Below are experts of layer 4 (counted from 0) of a mixture-of-experts language model. Rows are named router (the router's row for the expert), down (a neuron's output weights, with its number) and show model dimensions 0-127. Each number is 500 + 50 x the weight over its row's rms, rounded and kept within 0 to 999. Numbers have three digits each.
Before each expert's rows: a language model's description of what the expert responds to. This comes from a sample of Wikipedia text that the model never trained on.

# expert 41
What it handles: List-item separators. Dashes starting cast and track list lines after a line break, plus the and, comma, en dash and as linking names to roles.
router:528462620598449592449521449490556549551519513581431469515567531502555519510560416575533517426561497524444582545518524435460515602462444530510428567482508467377506549498535536511458512554523479512423446429511460522460401486540491578466479486517463517554525496500617558516523448481541514563423535472445514497520466480596520424578527467471522451416524536553490435489451561531531415529422
down0:492385469425472477526424491537572454472426576476496457501488439546452463481529570522492501569446502456480448447567530498434479441542503602547502513609413483528463539460512602491464511429523527556479443628478430533543478492527549521542403524566613517425456459522514426551507510530574554505544596396535477560508536514399478472500513527523486501536399555470518508448503435428544473472510
down1:532432438485336493488532401484434565477520516505556606461493528483486398624617461477529564528447535473552483508437537430520566593555550522498478536494545558494454452497551546429415516472503568526523468562487505560384413572526531481497554488524570465500420532522470436467476483534481476450474509520522482625414474575535527560526528511510533506496514455491503491569461518490467589477517
down2:517529475457525542474557623579521522525542525455500447484530555403530506439519523493506499493481489440417415496477544473471472536552472512499483481445406516478477513614581524564560492441524508444542559588488474461509495552466511496452546504455406559428566509547428632518574441602391449455509463432528537529518524482439560407537479434435571553579396528549478475459454480493505548539527
down3:490467490535502483399568601583533507461494501492487512499483481450517515506461506506529439425506522628350528467419471497545491430522529509484459432457561501499577474513546530444500475518543574483533401463503452514542459602513560480428516384431577504568524429443541499437395422400482501409542423520571460462479515461553490509456471524526506452563505466546490504578554478512572429489436
down4:552508454415480531507596575421561517558497533515485468567469449554531539562532463511509453548590382527455382492478488476461498521446487521554459467367480472527482485471456513489651644497524548534428503397510481534504507450538490437550565462479492474462502602445524537527472467538517481591528506529480460549523447599562534516485500405472550506516426419577468481494470437521517542514474
down5:471406544501549450579552546477544545598452494512418422438501484571525441560455546490576492476452499501585424558455481557456482528552498481493526515549511522533538502591406529458413549524437511495542405534388400500452531501558458468457482480514491492487584569533581512445558461443458560529501495539467453457490493547494453541500518562478606598459583497476504554553570519575524392557519
down6:490512463511520563492471517507520537470578504436529548586492501547541567550589533493465474473466530460579497452469513496505406390447515579577453478457536473562512512586468533474485443422470443470514430492515422433527552452540493491564476437474511478454426568467412450513539521476599458442561458456608467518504484467491520431602454597541453501527585530497573529473571585449539587608553
down7:566522515468432489497454484476445597431457528500608484544457518576484387462496582514471491539538556459560467503514457474480488386563471587511527489505423549496542369550528447519556561417464546487522470512510443508537544509457558389580493462483544476522441536521447513547485483550583524511441559519499498473507486501506521552487507477596516415588464536565650471385548513565500523533552
down8:545494500480511410554407434545563450497551533465509569442423496448482493490483508403400536503459529504503538516560482583535486440434536375560433429633505443454541471472412494414465436385498485507566473482449570496513554461521524556467536420496556471472573506471496415559473551474509544447489452517435498469517568510495456460561534541503515546578607508559491507525503551429565471431472
down9:520475458499451460478456445630464508496500531524467455443539584494558456483441469428488537551440522438509596447591526478467491427501428474524568460441505498503511443500498452516571455479465421497499531497545418464600519469399526480449444445530589502466500527437605553537463440490538506510485473574569559426456512414350534393426542463556439498432526529431462519530548454460519542523502
down10:506467426442519591523658509564569559520480408448581439507450520469556502480442538421519520438549505488542413557555445501520487513535488548538566499501514449559478550516414567423452544536462442533471451528529464561596500409551491445424500449498490467497541514489476491581603587457524506562477496533573548447465501441455541593497494453555525483480500414494549421496532508539466392560523
down11:479414532575498546453604518503573481500471429582351550486530434450527456470494463611472470461446531429534497501561511471539499528459443549492550460565503560501512481504573540567410489601577513650444464471504498519380506423472453501586568415484503467490445455472524450510460522476494511442462637528454523489529507493522503554456411471599512489519512505481481473561507528527525531509480
down12:519528546485512469576517520497605496457503596497429523489475556565467559491426503503560511438491532503456470487482449452502428563505559504566561559512466436547445515561427532615465536571494514506512485533515468547526545486563598562498513492467477580407421382567538534503375556369541544520508538495469509559423497493502493503608503529552501557558605453454577512544559499454431452525501
down13:520466481565543416482480474416533474478527418538422485451532422535490504460542477539496502459511422509436512457475577540445573560536439394534438482538483466443488498614523555514499463469490456560526516413470599543585456586550480429524454577541450531463532466590488498368436478494505432404496493454548581498464525602513402501510461386459564500471481501515464477507487557481467488516582
down14:457554480512512436444516509521548488476506538537510543486553533503525551416521551530442517511441569438564496416584522576437483475531443520502512505493465488547438541497518479565454482512500479486591471495514462553420555470455502501550546566426573548535453622511423491552628557457529570504536478539455404445407505343510544540479507535515501545611574605504565492479457566435498560443534
down15:571536474528556460536481512540450404516432432517526507550540539534413415503541503526527549506505395483561445528556511570453439492472539495565527545605488477467430545506549499414499475463523451542506575549521463460406552517471459499518503477484564464515503489356511516672460491567532461433451449511417517502417549415458478484559541484465555516465510579527508388570472455427533475476543
down16:491475545429581474504425545478433483463487449451524525506564429478419447504522519486464495539507546533497519489520436447531439464540541438511539527454609526497425461428521508453467493477551525430560507580471566473478534494458501581447597576503513599508427624534560458453553473567457507509436595464599387489471535621516537505488486516431525523532591513459443446492540522565497563559593
down17:420470434526589470452475573585437543533522429527421463488535504570444417503516522467540418514434495527576441469453497479527410429575488503484503466474417512443486569574504383512575534499510522536545494405479499512469445492545473458442460526526467602521602435597484568529512512485495491551512548573566560500531584432488525484536483545420423528499457478567539509501536495557483460407609
down18:448507571541495458478481406462507558519571478549481559438521525355535584403562493489449527510463482415506511438535474534498506505513497431536499567565594471481572554484552515483474466556421512512511576509505518541482569379522490513473448440434530466531516456457437516456481516498433518575495458508429500398543564536540606533581466522533369533523477519455561526569577559482540406509438
down19:543452432489485505554533463475468465402562522522513470475507518558452489500514498536488399524471539437469495598515550499532453504476544561446517484575545528514538457514391520448535527544543471525592508529513422470526557559565443345554484482582406451498416422564475469435504574511488498561463489565458488521575493453392463614533553495455552467528474558469586519464510577572520431469589
down20:473463542581409475448514469481527468457544421464553516516501527466511467399547545473440486484434449520483580606499552484537402477588440494478578498548525505491482509462467581577388463492541531513497572401537547564457480566498546458518493555509508461611498465526551511518471483502500575604456507461457447529590446511514485597447562521557429526428564434428476530471571524491515431615529
down21:485544440489504467500494471564532435423474433513532523507539512392483448471577512405514523537509551498511611535422506502571476484435503486422515580537489521530544519491496416453528534460496478477429584392581574475501544464530585549519447507428541469483531530526520454430435532606516574560444418485503525479468572478534551497486531665389500603472523481557485530530476564543528533568530
down22:539524531410509596466478467510466440445467431505469447456540503461422479475614478531548444566420560517410524513475564496527457530604491436508463532476544452422521489490407494525504426542496499444636457573514494519511546569563498392430425511565436519499436475542510502479552572509459547482576582456506508498543496567465421570472596473428545549548556491471566582501467436511517442506508
down23:539514509565497451466524568501592586524531569478445569526491495551553534494448439544526472517446474494416539495408475463583451492449569550546452433552583456401588554399585483526562473602500445505525546486496604500528482511518495471506545574442427499533414445473473477551497445462491507460494466478416558512495486563490617503423502491469467403473541476497374546522520468434537497418480
down24:490439526538515406495503474499483518397476455472453598536455520502463503543543535546577522478428444566538536486469449512540432556523433459553483464420516492437461460500507565477549447515508548432526532559530532487494524576462530438509543553502550584566484520425601598500373542480560447532518479498465580472553444432449527625453462477593433516523412488467482474405570464472447562412478
down25:454513565483387488394517436544510481501555472531383605468566445544511520463439494544404546486548543560540483532452437526500500601515484498416505461501502475467514466469533570514425537600606567557567513513516548555523500570519555397483423464532474512570501586471537510505484460461552490487554468449466507410494479478470553470501523519547475498434433475485486502512551467610360480464587
down26:462410456504564524467495543519539500506494508490471511430445454444477502448345544509536501505448489414504439544564483477534437491380398542574574567460500472497443543469416486430502556457449594396603564480551534472465517538455452455500431453490445496562467496548486542447576451446472505563474518497535433574507539540440493461631525430557512481521450570448487494470533416509466508490443
down27:497508424424492420449482504493532530507491474515447505429451510423503548473489524529484506452490487519545580481503429533583503609359435457526478571507488503527509562489513493524429509507529531654529417524437566484532553522491614514444500569505563494537485527562491504493543469534487451635337506453558502508512509439521434473517481516568535559443537501475422499457435530447547524381460
down28:460446553592416479417555504623420459521572494528506579470388489505477516564493506490508552512571505463547548426507525596557494458549448575510514550575482453541472563481485511515528503547443499515550452486504441484434543498478583525513469535464588428481529508519499538462429538429502457499563525458474436565466445534543481457427443418536508473481433587499426364474462548510528596457399
down29:575502507457450528481610568539482513405515504443615466468555504483410392462487525524542535496563510491474420528553478434493456553501479514545459598432442458516522599510399400421486542497413506422510500475552485564412484474528458485469504393416475469507458516506512527580587466455516471526502540520428444509533453452509617526524486509487544428434523509526547504421488448565594515520526
down30:542456416501534616538546493517563476479553525472449527547519349481508509507506470406506523453567496529518486420455495507475472476533481576512453515555470489501539424514442540560554420462491502509540545456537450565462481569592503437542468532576620391503534513492442431553477497505441433564546482566463509511538571534382419570504468429503468533498569473461424557478447480517550471409412
down31:465589526464523468432474472531492488580492474520478442459497365444517501434558472447451470562501504425509380506517405443492468383531491458498465529558500549553521409441448428511547543473487513540572488495524403463546528466452509605498479496594520503597469550437460478551460493638427514423476549508544530520560478473498557511491587473511433495575579459556531533476509464478576485417500
down32:456481613489481501574486524422501461564535538580481548491513405526370493476486516432562540465602527517571493522516463479534437489465571480488524521507463461478465679507413513464520498492522426445448575446427520505488508454540555477534492534473533539558520496542540541508498495539563418608449566503478471543517560494578493521515499495523467454575529462575389526456606527487425553424573
down33:575570525428477623472506523585395513559553477523461551548526498404513518470536545561445451471489476437451430481606474480548475548484498439531472511503472567429446594512447541426542434479454652447585515470490519518487438445518474490539537450440440493499476450494480476451454510563499536588534520496468526556534431481520464514482385524503429504488430613455515527410518461487519437559558
down34:457495596511529546428492599560572493495481530412382454488512472553489537456478651553465396507509515556499531469456554516544541562540502546499504431459486517506613524437468440567501481540609497495457508529440488526485461563481571514453422450472480506590476520503502501514596531485549555544515503526531489461542476480519457535536583502451489507400466474472492504354546576492572382541463

# expert 27
What it handles: List bullet hyphens. Hyphens starting infobox or taxonomy list lines before field names like Coordinates, Class, Born, plus paragraph-ending periods before blank lines.
router:561505578403439456441571551514548554487496450472558469575552518555600421427519570608592466398472495500553452516469574413527545571536443506553517530497398402523499526531529553443515497511543478462498568474431569567490505485514408528489512507525583489521554481553553478470521462540550467565447519450450425391454468494515537467592523473518520570490514535563463435501475552584483495467540
down0:488481537464531561566559536531442454515507504427446468531433526520514414502489527445503451530499434557506633480584492486557525486463512473521482413518547562480520476480504371533438475547530543509529441451433470484473472385452559577453497565443455520550571422482476522527448593388576451485523467470446426441469541488492533476533420426497422553430561481439418514582548518510410570481505
down1:505568517535526482469553430491418458511542551502524546585593469638470524490494551589511584452563598469434498492507565517571403521586479509521518446461551486465524546537526512541528490527546567467536503511580463527543446543478545489532490460527327506425587569494506478524481586501515474464562485515446577449508546511455578442577526410543491432498492470477480477512579518408431560529495
down2:513519510509473593541482553375541536530573535465515532536535553511498570549546440518554507506528492438446463519431480467538532521594417470471543562405408496475541548439542563494488456563507451482526535483542445448460488577535535546427518521522467528546589481502472463517486566391561634550461521458442588570503540575565514578510553476578634524527537578507475473498463525513445426532455
down3:549525580505459481575464431493501488501524506552433588556482373469415493459519541571488480483495460549470436555512505479508459576473530591531403497543567483493609510582491457412548424490509603464454553564462439440466548417501484497562535456512519453483508498632482512507470489437447533528524509422505496574477562576524494435547456438481582536531471564548571578416546459487451557475465
down4:429501468510476506569519485495515407486554448454507460506474457512491492571504535502573561486486596550655450550567534548484536548518574493471587439407514535457506530553493524444489554491508506509508545579531502526383414528477451463496536547466565556554542436474452582476498610559435548547487529432513466428491474479535550530566368456380492572470565451515437494523455514507426432488495
down5:483498517524522430517582416550517523502551443445550522552450477566546454494450439505486539523371454519602510525592541557547500435483410434559416450468539457536470526566457496505525568540471481570563535466490505459447557585392369516487528448460628500460522500566462491524525397574501477451479464510457518533432447491496555458515563478444424549536529508424444515441534519534472458436540
down6:455462431508431486527523429497532423456512499485354509607506473507525556512475566526513439524525490465441515533541573586514540558469369500476497513465535520571530501472491511533453517557546478496462474494532513513539470564492471552507534474472517522489392374550532509598527407457450462571559449430578460570472466513465491594505571565496443460400484469532479542365471438549550430518439
down7:543488524478488513457498400470428529534463416521506506423487512551574461518541384464538410496438524581486477513562504490467514491493423529497508577534531517481468462505503436438498585521474478478485561557557532537467540477589495543429369392506544578498539482460509611364579460496502510477436413406471516474538443553515447493521497467456445568458541474596507565453566499467434483455421
down8:581512497542489504419572454514605491450501493473464462554507499547548424467566484500531536445471471447482560458468468592455572446521564502490480466451446566453545467486505428451398493575436473593490443418503474536430399421528509525463418512431484494395523465500524413415528477536479514471514590489383488571444488443452423521549555524473524497593540540534549518435516543466520509393473
down9:567526517459528492551449553414465544468469547498646564560523486480404437461471551531544556565437451530518503464559494593429500484519488415513475467474522441597432547514479488469557482429512519537489516476535479529511576531458501535505425460610543506576541534576533482558522491484414508486577493407616456614511506514656456439555553579493506472448469500521497429511477503533549491500496
down10:487424543507543511477393530433578551513612532488513441419566541430528502541485429473412479444546524443568442521525528527516493475459562546522590490576526524546424551421487520526535498508570482474614494472507471572462547450518475480521478516514455534539529470531515579509491457569562487542520511497498422502455644462444437446470486461532480481393587571467557590541480498453509591416420
down11:500534551585518538491449602493539522478476606492435547553465431492458459564493522384512456550414473582570508494520439556548590485534405487455462448443541568423427471485481620465498464447427499569459500511517484414504444501497570480509566522474419499409515589525452557538519479484457470503564476392560533416594483595519549467541456503516526554455523538509457511478495442473457483451534
down12:596584495554512502574455437425548454568453453459509441542422540564550514454389512515560603501471483540475464582591535506424538458529510542449458534526488479490549516500531558511442550550450526527458445464522505585620488481523646511530545536534539466496492384477547495534461443588507469539461432423510441404499541421490556515479484496538531518597498537563483495482472403538487542479476
down13:505469497564501423507500470445521390576493512423497436536583551476467527465464502416487475535515384493535551510456476549468584450474506569448473574507540491504581489478506438454578448486454408531569496599480513563504415603439467493540532564542432585467543531534489532499500494453456604450486531440512548499523524550520494549442444448434579424562547487470534450508451409580550422425540
down14:572454582440459429432575496496477541556456573558484545572508500603452503419481514497549556458486464529468521573591550551546473477549504452490552573498484458567497520595495489569404498484469415485579418551508562458595469573447529472531501437549474466383564519445525485499566537466451539525517376469444490469447565523531510451588467514566530502511464552457530417492571490494459423510477
down15:556457549565531446419556600485495549457423461467561490504443635488430492511505509444458387545540459569472438518509455508517506567497520491508488464549413570500464535453410515563563524461443526499514437463478416499524550460485520440472456502401536533420496456453485463388585448510482583448586545532443461443549553489587468535506480560474558471464520504417495492445630447493533485516483
down16:504493618486479480518468512461529494492545589595524491566465477581550468524449431466492488453495507454487549427559440530463542578419519520528536506526445513464491447601429430537520409443496535591496470545529554528484430547616474532530495557444572506504460463408496467511517479531397463475480429421486453500507543493477403476524579416463438542453547412488565612529547599476473434539489
down17:523470479559466504566408471594435486464529447550486538465486569607423484455506534509455492525535443480620502498459568526425505498485560435518527547576501463493493564569455553519536465509464591454524543442410625415533512510576528462502443510466491489470505531483518487503510399439467545449448476494459517471501483528544630552523556546447393438498485547486538604518561548463480425391554
down18:496484530438445515451491518525484571418468547452492527517528435567457535492538486451512475485464387520420438536540506483500509508500420467410496520544532540497563507447485460567417442454457506539401531507522489494570547603521419510502427438469419607529563561439557573562576558505550468573450467519568579436536475475569435443457525430469484464563535435564474453405534486542513452436591
down19:483440472580585543548453492565440540399511530554548445491436463496479333570415591500459557516562456507508463486468436536399472520570505494485424511558546522441513510560491525531524554517432455511512437505494598504442532439500428518526508544432427555514533518526486454484472395503603512502585456522556530522439468465462489493536393487573537514505542527418554410447468479533472420496513
down20:530402530505418634561539539502477453518514655474497590463484518450484492452535526406435437454455415502499457454539449532455476494558460473471455442467478509529540586457525474484473533493524492423462500434523423501490449492479445505530510482494482442467490496406463573591549520536458508492381426577558487608446613431424479493502539437487448483454474488386564472462502544482528499474519
down21:524521542429524505496488485560507466529514525432539468455624460529438444567454430437501486599545487489466490504529485556572462470562501435542571541477554578505405505499491629479563477501513483483480442548550524467484543475522594444567412491436522453520476499390474496542435480599515510481524539595497524493595567488596499504589503520457470556345457536560550490513471586536550524546493
down22:514566519545499513449473499524527427446399490500494389507468540412567493541566530477476446520458451556523481456535573534548535495464445422519423537600536420454552463519563414561529519397478393511512489513452512444556480501489622479495457557485495592546445523469455540489490522477530437545456511471509508546383469404511501462494434557494405503473460508514530506635527529563396534485437
down23:469559534466380546456517503504536451506509594474563494434509534536614460509576512557497468507497520500484503493522564554493439550507465488387565536530533553477500434544514515452458526451531475456505456587479545410518373594517455412422560521481506491439562516470475481559476483549604508526545533403477533526441474550546463469440427512575478458486543522462414389499545359499533499490432
down24:499449533543430496482522482523469443536449436413407506376499487473488385487503471480493395505513474434510443482551563494503516556578430520537545520590497472597521537505492454531556515556494432515444554547506586515480511404507506430484533485444549433523569504489432565393445458515498530506489459589515670527537461541493451504424494434462469526495479499508437467520457532631481413472508
down25:520540453589479581423504479457480459473442519515474400545414528518509450478420460424465428439482508493525428496508444531436553447518577516422499520460480394562575506409410502440512485465503420585495504504509501502461579498470583502530469437506414467506552468440474599543395502552502490384505522477447509475475545503501501523501584510435528415524437490461526480497548584565511638469544
down26:556499546505530457426509481525450504500415410595509555534518579539470569509465460527487568507539484538459449534603505379480582426558492575440561515518591475518580470491488494501549506513465560461546568564583464447487466463397443468568485503483537595564521527500578497421470586499559530451436496508504550603435535478402471489486477514444467556567510397511526457554541444514448553463497
down27:487421550524488480485506548429484513557487494472493410442500419468448459504447543419401477573489537525440483451525510387482458555447501486527577434470424393420533614601486516457532536533511473539519535469497611492525421441560537493434483526488478666470530491445556545533546505492530573464426579571499528485414485454468528523499443486580524488542433493452538465464525449549543456540525
down28:511416465509478505451503472544483562481470490501465453452546523486415424582493424531460473407617479473498512393502455430518507568462488490532441570527463581503521415504537550452453589556619631499558439439569525561581524419463556516507521462519556511490535482504457437441483409446550450571504512531531465510516508526478481580511463447452513504564507563582568506503613510420447537500497
down29:515581484524472500555531526480450532502483497541481570512520424556560537506487522595492436503530507445439517500450516460521591537460391478487482565515500382461510500466528475489392484515394490504424563428544515434550488542534627526557472485542336501567507444485545577522530495442526427558467440505405464494428526491420470454459602465490499563495546479526516480394530428436525535485453
down30:528505515506481564479470477412417421493446434481501480513424453555521524516595451466418502437575445499507569530496527395473482447471468524459509486374388500477578522545515531465535480534514514536415416545559422531535557511540404552501488507471574474495498451408461433492458378473622470552457602519471481463451557569495417557507503497438475523488495467562508474529414545507579483533493
down31:496522515463493463546448511534486388475554467577448469587502568479488427490550546614481369497541452475483503533484485434494522583457515401497523437492426542486523509489534518430459489479474463439520535475476481462460523514505460475455635413449490603518457525607446511556436521445528495458552517470524631498511596531479582501499425527563517593476535551506504575447417495445449460501583
down32:550547487432480565508536441484474451465519588409430593480514525458525483494452408462547465535514480440537474515466574450452559455600525455376424496506515395525504510497572505560489529479495515468572466495542444516518507489537451430557474426623492451450475528468457479486573396565481551583445459516542465491503521548507531477439541400521582533518601558522516460494449488619579557478521
down33:523446450397562540494514456467525499581536444554462467516491500496446412555486445427380471405383532465539392411510601516477489430512466447452436485523481479461531484492491394539510475507477519491417557466374507507508505585494523515463543495398535468535526446538463464508520524542498498479602497513570471543462518499456601589460450548455498410511441418496457467478461486461542534441429
down34:480530478495571517492473505525487541583520502537455430501471470424443430470471551428591396493543586460532510489491492499537521469516499456444521461525563441509585530539503500613501404403480427420515535469471444489483500539507467534568483529498508502518471513459492407581485591593432490604546473542551569624552557457582441417484633490420526536524475455520529557480449498562513485529561

# expert 26
What it handles: Sentence-ending periods. Periods ending a sentence or following an initial, and sentence-opening The, as in Brown., E. Lockhart, The 1979–80.
router:517425559525486523389552428510450443491482483583509442511552486541562540513484488433469497445605399513464460527577447541508450471500447480520395513505425432480435500551530521511512551480567433448432468530567535539484469439606416453512498557416551570560508482383547519432539402516532410489493533515504450502597506545511502492511500496411526468467518469593557428582490537529550563484453
down0:589421540542541454462479498577530638535587372553565518521546451499496503495546465453531525446463505474459516584466438540475481471640555528494482412486483512579500478533547410494575520404519533521513432574453530482466518541478544486564379569525488441558485592520439513454479487555488523540563547581398486557466534546545471528523560508505522505506451423551530496540560428512480502469543
down1:519486485507463590524556500499496501479517432582513508508451447496456471367481546455467446490475539472522508504514465350517519517441492445540464455428618500510554475593445379450456549479541513590487497456542436531487585507567535517553523472422498457444494534552516484554449489474457504479528488514507522448456549450616499532387424481513476552414561471608507491553494478524583493431377
down2:513403514494505561531574497535507518558484445414599449491535529546489422459526569582539475479543517565504568499504482532462479484498415480505491517475421484566579480466483526516480411442508388492473500413459501510633507478502539486506465490496408469482493535494471617471515464518583448462521453561462393400469514482549539570539496530501521357478489479444549475469596537438518379576480
down3:544540556418447472575464507381444459610526544396573508491550522480513570588474470489442469513451551493511477480406595601466477519458497417466545529436549512469474553510525441487493537508470537556515510479417509614463553466568529447381518507517409525443471477523464505513498522520495542534421533475506517442493434560482521459409552443559440586454490392443436472538497532494414511529515
down4:552501448516474547496422485559487477478623455581405523556446507442448566458546485491517522508552478456419527437582503470652460440498510440534480544489602462521525431530401493434514563440480432495400518455515575508515466492462507460496471522575470469490546506465504492511477578482526417461503549507443536480511472478548476366557492494397433542537382468526564563534480504518488401525462
down5:484546437437432550498354469436434488506460625500544446460572533494463433426547482500524442483557435447450460540477497456472492507499424566435502550471480439493425477405477505470460489513573470470523516547405505475531444520449610420523545472465466512503499491608511546594532508426530525459576461384454419567538512511446523500505504505468511483517543449463494416435500424409437558516513
down6:470478479542448501560546481491440557572526510400443487511549504503537500530512466426499610575484501468553515514543473607524510510542519517608483441468501466536434510530549413487565480515547481542507480467472558534546482468464598540531547561436444423494519504362497505483494467530540444498451471509396483491479529491549440522555584453548461385586640480440428523577555584591519532492444
down7:503457490562527441459473526497523557410544460478590543473521441470558507504515582522537552546446442504499506426522548484532516561533491509539487484557422513500550513549532481486480571457497577469433480595471567465476552565414473569493471549514405549543553528531481457575538543566439433461498605432573552462463520437547415510458446506528465546539503551415475498581640472522650489582496
down8:514500546421545502447508512502555563491528445561543595488580502465607512560455422546527605504600532524511446583517451559452454485413530564524455531553520505484475564571504466472568508420524471500495497547558533513492502477562510546537447457488373620479493478493521556569539441506434553582525497472530425497522526438425521500373525597584475519544460484481525422579493408500491479458488
down9:484482472563522529517438522434416600590530416615491478592628447582531537502533475494502350558436494411477537467586454536533487492474556423521509506419505423550428423524569520453587489493575459421526473490489468506489513494528435459481568548471543488527494517493508512479449481455497426444509490502425589467503436467445423507505562540486503435565439506451514531508546540575540469546516
down10:446526505524523551486436435556454458488514507579456561540516543431518584414428459480493442493559570445522551552513542531546520541522526489556460573462385413545464536492460454558444462514491548403470606510529431565525539475466475608487525494484624501584490518472505523447551400406494503408573445489439448469531494505411534585539498454468446532561515529540503479459508547577576454540507
down11:571584514470457431489501401481458427574552440527516488543441439496534455539575505386545526503425483423489569539499591479429519512508530428509421483528460463454544516545525439465495509457541455521498464504441456508400478548488526490448507522446554427511572477548423485533575464546582417543446405494522587541504593474424409467541516460466502454510631554516464464496526458426552501447559
down12:501498473549490507548482467536557461535463481411478518484507542521478485531438503472486413562489412515493587614502571583471496388581510553432535480521521557491512428461498464559499479526443488567499535541540485496503404505434486509535542467589455453464452526492601539465528461597426511463380437435573457517519500376487541423552422523517521406419522546439499452429460407538507434523520
down13:495406513471505396478557508588580482436527445525467510582500516487534577517493475559593378514596439512429487479468562542511504552595476525432571476481422468508537490544540513488367531478453476523545484487441511577533552448546503507484498452487500453552580523502547435568459583446474469478529438448475541492514485619487502494542471336521476534520383470520485466457451517477504432540525
down14:474485531511488419508458484522477457503483482591554517491526579339491509541501515484500539535538508541596535538553530469387461474502455434502526462576547579558553493481451561520485476469491511509501475472439602566506436521471488533453541556419441471447544528526431398401542441472476502518489302513476493445474536447486472469431597621450508498532484426513490518514432512553461474547513
down15:451531530511499566405550444502522553504461473461502516452568507561479431464492525495423517574695472486502515503634522498540462412367461516397587470557550476499442505483512503493518563507527527480495487504508500459484452513470529489449513468514452544479452516489478593418580540468525503546508441428494479521498537567526603463555417514476442449477493579478568534562536530596588447415502
down16:511563577501488548412540526462563523389442450538542571487569459569328541451548560530525449451479489524516577505473481503488549553499456520554475480514505544479478517550478536504539436542418499373519507441487516481555524445494485539510474452478492494472520477531492443490468519447342561518477505573440499421465619480483492588376538486502426524466546523512495566498540440420540426511559
down17:542501448543520471515487541470480530511478503570522465496519466570509633574451570510512512523480540515493428608564578473446522466460427431530531392611473446581515476571420517434522566477490448507579484531462499447541554515463495563527453508489610552484546551416555398521463455407453506502460458437538544437594502485516450441558481474497522497483349446456471518546541552473469479460533
down18:511495448541514610444507552509490466523471541554557607481513526459414465534475523450480597528428558575420510507531490552536585469485569471542496571570502444473448481463459544525486562453562500440568457430484406440502486434472503552478410552535558432424542540529470570576555416564435491589485525518489560502442421504549548482467474475448544506403480549537553519520497519491408593417459
down19:379426487421613516487603484558542534490528535519465489566492520513524563494511468480496486497520566509549383478561470500482438539497440486549472478450437498437527455512498482526565580515500536430555445461482570456498579543510454514432550423470497494452630440465593491528481598499453546546520557425441547435553338518518464453442527458507459537531538416449494483503552575437510525463504
down20:447561482411507529454482542410436500569458555474463535358466449535502572503491564483532461512455517366580452457462453515445515420600528494573535495590524503426448531572435566514482588479558446514507490541518396517445503482467490493568482475606464422559535526510475500480455530453547468528460458538465514549560542609519424493475469465476547514522480522382501515580451455545538451467487
down21:499456633511418524495589510498514496554510476525488462424546509504432506504522535477489431501537487543449476510527503518596535423494502492516617498422464563482527551537490524381427415519581393557484439387467545506399472522520594551468464449471587507474461546470431467518570529573502516487549527510493421525521500558553459566545534510442559381452501499517441517519453576577486416513468
down22:476499521453478542423521515533545418474600498445474466538461475537471456446350486514484482489431511487523519487481575543480453525438443493454376454539507470504531452461500491494420518575464491405491566455561505518503516576453459588459549483455480526394512539475430419503495507539463498527403493521451496494485516515505416515442338386537496507525518399512531356587490521514546529460507
down23:507443591545484489457533518586485542455546555502593536474534499452546419566440423513484494543453436499461552523509482449500515487607455544458456597470477432523458422450503489572519542497581523472457419498431527471517538483455457511532381479508428543603485447574402555538467443509518558503545543495514570506567505530549455448463404579472385540544609545479509509494442453552547542476440
down24:547451427450572512422424459515473458504383570428517398473572557460452447463510451478522608620449483458499466517416448457504498494462489527527518500482532582547484428622538543509541535446465555517544538538525430537571427578465449463497555446527451417561559465627456528509457471549475506524477528469482456554459489438447555454534518498484479498490462533607394457482487527506495527485562
down25:495507476526457500449523587516470481512590456489498486426491542490428490502493521487501606503574568492467477521489409552620500536484540500558523471482453508452615524589526599444525580558450513489462447526461573457532416549456510529529474512523476388502529575557435421522512545575412520556572504427406540581487568508462481467483461516486556468492449553596547579630515514542474492451470
down26:478540575482447454525565530590525517520451492547465421573506543518561504561536560534533515522529486496534423430541470523500557515539315546507487405485568479394437579533450517523494555526386439585495526499490555583471440435457453553505511503462483494469588526446603462447466425408489458523547506577573459499417464525522437479524518514504534530455465488424546526567500547481495437509560
down27:555472625455600414604425516531592512471570519486562562533495497485564402468481512503541530511454454485504450577521530465536521456526555435441505474492398475437404427384441520441461528491469500406544549450468557496520494535481590386521536481548465495448516433407554440471493505502564545481524509431513520516502537501447569514491502477543543536560552590587476550553513447549524466475465
down28:461507505456496603447427494499476478458516522491471495516483504548499623535531513434446495468450543557571532519522459465493325480498458472456448531489546533566510433470570509510431542504513549539537480471582519491408507552595540529478520466507497490518652493471484484513446493414548545506468466437608432528474562310490474547489556530518425541531512518456422548510428559472471544465468
down29:523584514449452462428514494506446475378449476498549493531480531489397483467483542474544470461383479391527579473582467518461562546476446545556576508433489502478452495515426432453439426512561514500385472518545435451557462466472522575507484532480622484594527529555529556484495514524511524406469487564526549432466499467482515526400478439486528457482486492491620519553595422578488522557532
down30:625505493578546441460571490564548513479561553539554510461485508487493462481507517541548455418517481475475488528424418475460551480524486510516524460465504481600496499530560514485603447491472486477639437527523478562500480554502396539525499479522485512436476517497453479532579628511457460571535516570596496574520630574521592479567535501530561437537494524409602484547467492588460464435550
down31:534525523390541497557593522453478515463509546514578464457527455577496522548551555480438533553426468438549452465526497473451527498553540498564450469489426563533506563548544475548519541458564514574600446529434520537443450547408562483405387493479509456549495541590504539465436494534551499459508503477471468600475533541476494476567428478390498567526544474609535408514527494544432627492519
down32:449484500530584468475533488492575400472456453460491562530515497515480482558522427534537446565561576515505514500501555518466462465473509505577544571496526552685401545499477530485531433476511436555532464537549521482566490551521419397518548439579543455453547577468445413603511464343503458471521433497576522438547447502518450514521430512475537545485605465491520444531504547516511476544497
down33:536483503569496528495511552437417569546556605535448557559495477529457465455466543529535410553534480427437453510495529510486555532585548535537513529479439525532589572485556423477390524527496422423456534477490538479472425436484592464548529439524433504598456508518444481437513531467556565449544564426611536445511489521597484460403438499525546495602499530510472537570530408480499569524494
down34:424438513561499473459406498572383433533526516482489558480467442417439513570536536408535423538490501499424556564545536500462491459527477510594453518451422643505538461486461529561546432458487538566588459531449519374476513491528443430525484562530522517477551523528472447487501451379481513572479561509521592484483528475536442434470492492534513484532530380513544505543562526511419535572482